Below are experts of layer 3 (counted from 0) of a mixture-of-experts language model. Rows are named router (the router's row for the expert) and show model dimensions 0-159. Each number is 500 + 50 x the weight over its row's rms, rounded and kept within 0 to 999. Numbers have three digits each.
After each expert's rows: a language model's description of what the expert responds to. This comes from a sample of Wikipedia text that the model never trained on.

# expert 41
router:397438434507422548557447539393538484424534577555506557526432513469508454523500533496542454486587397506488585440458461445526512493591515554509513429578507457476420411458568524480544538551459552407427525414538484476547441522450454500431465482408599529480520438515390556484599468498484493490484471533451409550517607486468461485496530462503484461525537552491509454431435447484532603509528537520473485507445529474538465455543558492556557550478449509569435584510419523479466465524580568
Description: Name-initial fragments

# expert 30
router:494415441606438549465539512433511552566419458498444468524511430448543445538515508467528528475505606530517472444488544424541460490532549518515474482599525439450531584531601474460576548443523491508555431421512433420596533412394455575513469499532518494476475487545557452529557502507427438567585584507462408521479587394411475555470468447570510504509549539591499496518472523510567422471506497460504514585471515525466415523486529496474493529544478545518496538507498402582506520595448428
Description: Table cell starts

# expert 28
router:448525479462469586488434544466524557521445536536434469463495461495517547484444582474517430529607456545532554467388469582504478531411559492424442529517489492456456463451565472493500452489472546608568447446586439440545544473527432574512443453497530527569471448569500490475591425541406511514444418488485533427467583543501495475438514432545559497541497574476412562435427518481534530530495481409459415529512520475547469527466565418535549538426494402555573485515583490479490497512418591
Description: Country and compass words

# expert 33
router:595530466451488541476447481570592426494482527454484480455533493550430502527481506484369436561435490517562528406601540499622470543427541493525503465417600518514490419473455489495475438556521516594561491450445431434517496463633537541510479486496435522546470483488523555516425440413603498442408512437590438501509494546545492542428478473499467540554489555437542424479444555427544457486559510527412536494450483428548469528513517562528406453493516565503527479484570499543533524476420493
Description: Short inner word pieces

# expert 2
router:521498531459480518562459527463494392496472551420435607477474510487562454551463500495538516560444437497471590451534434455375449540489486503616505435526563506491422414524549568541507500560554528491388446501454501643524501479462565489500547563492542537503464467499355491479505568472478490573476478478495419474446566490479567488532463469571490432467481543572510485427492507513417578544578498480526486516428518609564500435422509464512495485430464546494474466477463554575569568523606488
Description: Personal name endings

# expert 60
router:483437477475449426441537518502447503479552504519411404535436430481507581518573451508562492426431582513582566395464612455522467544592566489444520555501494418529445597482531468470583560449437513550551471469544579408563460520508479588569461555507502604489488562545496448534562457524363482470524538506521518534483562438492435527479545539594478510415534540560510603511548496498561475494448474472466533560484519547451485550431530493517458462530535523458426495560539492518507432574462483
Description: Media nouns and zeros

# expert 3
router:514411501523494459534613508516507573501407554487494412468446486490451429473531543489523549490524486513438464508523599444559555514500510457589498465486514440408514593545540389527587492420534501431526413405510504385524458524413489573502425541511566607573546447563563429520537456497464429498533617549460388586506493479474452536473489473454495525521513524571454527508526498544516417516500450469502517536512478530458483490450475504451478564534487564558539568558444425580430479545439446
Description: Table cell separators

# expert 35
router:578401443540439515411499510414488572501492514562452470515413430439471441498535529494560562474459519503525502432535508424557456496594555542501475485477512446414520568459511514533569488415450498482537416417549450427557476382432462602544508507498447553459469533567563422490571431469465487493575526520443443535433555450451424569453471490424530447467451447536479518523496455579571500451479489470579473601537567508526421564468573468528466513535544541491515541575513388543490516540465479
Description: Table cell words

# expert 39
router:486543515476496439508428505463590535497532510588556501585480470432484478460444544437510507444448426410549468445513560519471463503535530420600486524557505586426571578474625578433546488503574586550424554460492526531430524425417579573490507531484576424495540441532515485512473571516455534531493476527570545480476557538561459438596435454539520584465585469539576482504549494520566463460492531477469587493441492490539483586486501439473475539501494536493571435468409439426425502552546538
Description: Foreign name endings

# expert 23
router:557529456551584504571522484589527445505542503504561555512480492466482480468354466458388471383507455448499499491512584540557485537404507502565555552581488542460493488424477469528463486497490529504518493447457592544495414558536506495507463602541473416432407513557517604420398532466467476475464474544554572466453579474491527489527443505520441454562501431491541530540505497475543515498506560501523453518465435642500458549517522494419395491459573523518601571483476458416553520503479417
Description: Mid-word syllables

# expert 53
router:491495518471428608516515506546615452502441528503446520414431501548482441513443558526459513553505405582558584444572473496383499520491603485627551478502496482498454509442549424478516576590520569435501488551442551475532478493464582526469390461469518539438454482535506514589413518511523540556403510523428497546545519484489437540451471459510504385580476487419616570502543486518569444545431539496533552589543573485503502462473535531530459412499500502443553536452492505483546530501523516
Description: Second letter in names

# expert 9
router:496411445606428484451560504494477533528422446543486504542465443462571477534498472429553539466512580480493553493520557425562473486528519524526458540571577431471554581543591510475576574456478499474471444392551504399578511438379516579513468510580498552459460460537531431492574453463474449515611614513432446554534597420493484580486467455526541502493501505587478512513483491531538460402514482492474479566443511522441445542488551453470494562574494540528476599516471442578487504563461463
Description: Descriptor-ending nouns, parentheses

# expert 17
router:535440475469448475366548513540482520534402396495514463511497447481526477532532605457555471433494588509529556464486534487545437408494513510575465489533553513490468506492550414511555453433570471464524424398559487426576507514532449506543495489524470531548467462516496422629568409493405452502492454492518455500582570399440484545552515456517610515463484514505500514534478561485526511457458449559499497566457442550531504495453502429551528534558466592598557529569556462584452426601459477
Description: Title-word after article

# expert 50
router:550560477432400507555459485498548531510506576469432526533509528531461460492462601606394547564512450547540527448453451417381509478500606493534540479539490468437409514437628448542581553507539544576491471541556451495529462421478522469519488490548462600473491499512486514474425518591498525538408547503405484542498486412516459573452489452512586472458553589488506510536469434564527517472470520423473569525502542485482461415534557476443449404457492417460533519443470443474544559444497443
Description: Short mid-word syllables

# expert 26
router:447441486531444480452527540426423513443462511473510523490455453476603550544503491461515525480460501425518510388431579544496475505544492580542404550476497430501448564527539484545632566509566572521444410408534521410618499515409496644505459588510466487465423520548513503530493438531480485526490565499529463449419595440426485505441453524550502567485497481530474575461492470522521516479453506485466460561430491584441470534496492486580413562582486549555547572507524493538551490590490454
Description: Compound name second parts

# expert 52
router:459384428564475514493523467406516556525431476535469455524472469430537459548518523455569525492495628510513466448492549440563494490487539495504481477589528453483537647510586429469588593460516482515524390413516448441572539413421454548479451510532568504541454471535524454521582474512461421533496618510463404490533570407450460533464414433571522498503529559568486513563464497519571464503539491483514513577487534494451480563491576449505506519528524499524475496519503403587537514588460443
Description: Capitalized name beginnings

# expert 4
router:471421511598424556460475532488453547557448520476452537550439420452570488610553417513553526463447517537579497474519495437531457487570502486506418497470560516408500581543560534419545459433462535536505425394583461460606498427362490578558577495562491533526533458552483454513435441505414461569543570511462435513496534472464462528498418454522435531524519494632529481475455493497503529421518466529524494591422528538572482559512542506543483557503437500554491533535555469529503531565440494
Description: Person names and kinship

# expert 51
router:416440486582420507513476498454515478450479555591519571462479516538602438555513488490502472483593430509489551466446465532510514534549494561517531448490504544526442470474605477445554526564551494455553435419533537431565398520483433552405486418447556502563427429499417560565606525517392431516426428496476430539546554488412473499482581495519518527524526553485519545492408492541514580557494554496485477490453473450550469519541529413546623497510466525556498566487441516510510419552528590
Description: Capital name starts

# expert 18
router:434499590532432563506580548531562543525405563548500506538478558466494541464491459476492477440496559507482403464415551518456540497412495471450412439529446435514545467594521546491412489440564554555579494505527533504453590458516533526546452362464462562522455532434580486548519498570477536430495615473564434508550503444519450570441524515419451536554458482563502500472495486455501457463440472583480451466472586529539562525441494567612459504479494491598502494541444452537438492475418424
Description: Coordinating conjunctions

# expert 47
router:498405450606468516466547511446555547545435467538474464547485442428510473520529489450550506520489647495546466470502545428535452516531552488485457496584515461493514600539571481468584573461502484510551451397535450415571555427417510576507492549568501524490449464523555434545572485493450441537553593485474412513476564377424471533455422471565528469506520552586525496525482464507572438458533504491495495590515513522456442569529554461476494555565522564520494520528510401585537515586461408
Description: Digits and numbers

# expert 34
router:488464423466449510485538553497541593450601572550501520466425501557465520478493498433511431447499488458567485471424430584576597493547490581473447545570476476458450502397417557563577500530433439479575421455580470510538501560498499520453416374396490474449463611542539497565522519566460479537535579444451459518582572538410475483509553485478511472486549529496463531538467454597534554447495532532417486481546527450484504516497580451510443447586453444482504556492512543466449461458471544
Description: Lowercase word-initial letters

# expert 43
router:596479458489457396444584563563536567566556475545500506519483532539504464515426484454486532485476508508596416458459469550526450490509565500515506463543468468455475508481522427537542544454602542414563460551498535438544524479487579584461434500541444466423569572502538459530499506535452512573561541509417497468483547637374500479498485472547457558507533557557500551538510484520527424465429500567425492463554418535465479623539527425509455564572461579469615538524411455453479482526440518
Description: Single consonant word pieces

# expert 15
router:462594486482456535573537565493596520569467460492448482538492428582416407521505438500461512539522459567570616435476438434546517476569579550495532446493497474453487397501601438517444596496498434431536509573433521482565431610532454487405496408506525502480506521531511459489494512517490474495481525513422460527520540437466389603462532433519525479503542545519514544538513495519489445572550489578559495544486537474545543426473526460439549400516436507500478508404365439514496519482479565
Description: Mid-word letters, symbols

# expert 45
router:449449452577452456410575530479512515527516417453454483566497475391550462524529496455530532555497649495573522445483564452544421480612524510455491509497511455502423574567573482448501539423477481486593444410552390425572556436490458562532471527583494603524468484538546433556533498455458483505560559417466442540505538435402467490466455458562493513452544474589474525518454454524479515419482504477517512555469548566612530573493535508469508553512497542519471559556561459520465489574521465
Description: Quantity words, adjectives

# expert 46
router:593581488442484533513510558498571461445518586533422531543458464512520464566465577554477454376409429599549539472488563489503448534408560568468561461551524496524504574418567434466513549577540553502467514552419503582459528455449515464526463529586529504427445502551483509458430514482509496542394437498538424501483504476557526477502527512497565512563457581532390561446481488548476535550451515438533475546466535495478443465421435427533476497505529557448522505607533450570541520466565378
Description: Mid-word syllables

# expert 48
router:526549491466560445457488510460518570518539519532509448525545495452510515579500562493467594521481456507412463370441533420438557515554484496532582460536550503404446564519519467520607520486563589542425525467509488548439568438467552512452503647498454452465475539515456447508499503510542507540501463478516557457466449604558490418527451527547517633434543490520483510494537393412537512421485563465451582450587510453464442579548470490478476506507537491398482555487442446509498552598528416
Description: Word-final fragments

# expert 44
router:427483476492477494509553520465511584520502531550547400594531490544461521516589548498555515472563515487437389491576514472445438554472551466503484495535529462434570365484529493531398435432567461472423491557559468524530552603530430515561497546551605560499523433511509447521581473564438552506488538538450456465447468451482465564566578500557547510446481403512513474528517565536557420552515403476540439559497442577547557483574416503480473566523450509428500581485441487564466480572485503
Description: Colons after field labels

# expert 6
router:482444450598447473444511535417508584520414444535468467515490434433591442593534460502579518508515532502512486433513546442495447456518531516548480495552548462418498588488548523493585551455452526497506438358538494406592546425402451591519464586601500518515478518508559413525561451471434518515529551511466445524463574406453450560488462511544566443555504533586542472533497531546548463419512495442480480601430531520478450526450499480498480536487514557518571575565480442542477511564486439
Description: Place names

# expert 56
router:428564498527512448525566499478500562532486553411480396510493462382482493544534545494553595435557599486515467447509572436555558563492516458447462480576538471478518581465451414488590496429505501503515466452511391439575467448481506492532475579448487558530481522580521440486588508559538528495516596504482487507431487481442458542423437511509530523446509483540549566559514467533551415400467406515526473549479457519357519472469533562424448481480480536537494573545457457467495389596453461
Description: Table cell pipes

# expert 29
router:459482485595476431540490542553532556540499578463521536550563506401468432541434511490478592460435526544504611510491433489499519468527445587499494439507403494475504572531589580510505470506519547453488509508540517432462581432521483452514571579522576429488539484503460448450479572416473506520451464445548549460474498424488484542449405537517525430456374496598495622522511541503458473499427434461502509551479460585605444446485471451463563524531465581506506405456394430543486540541518488
Description: Word endings, headings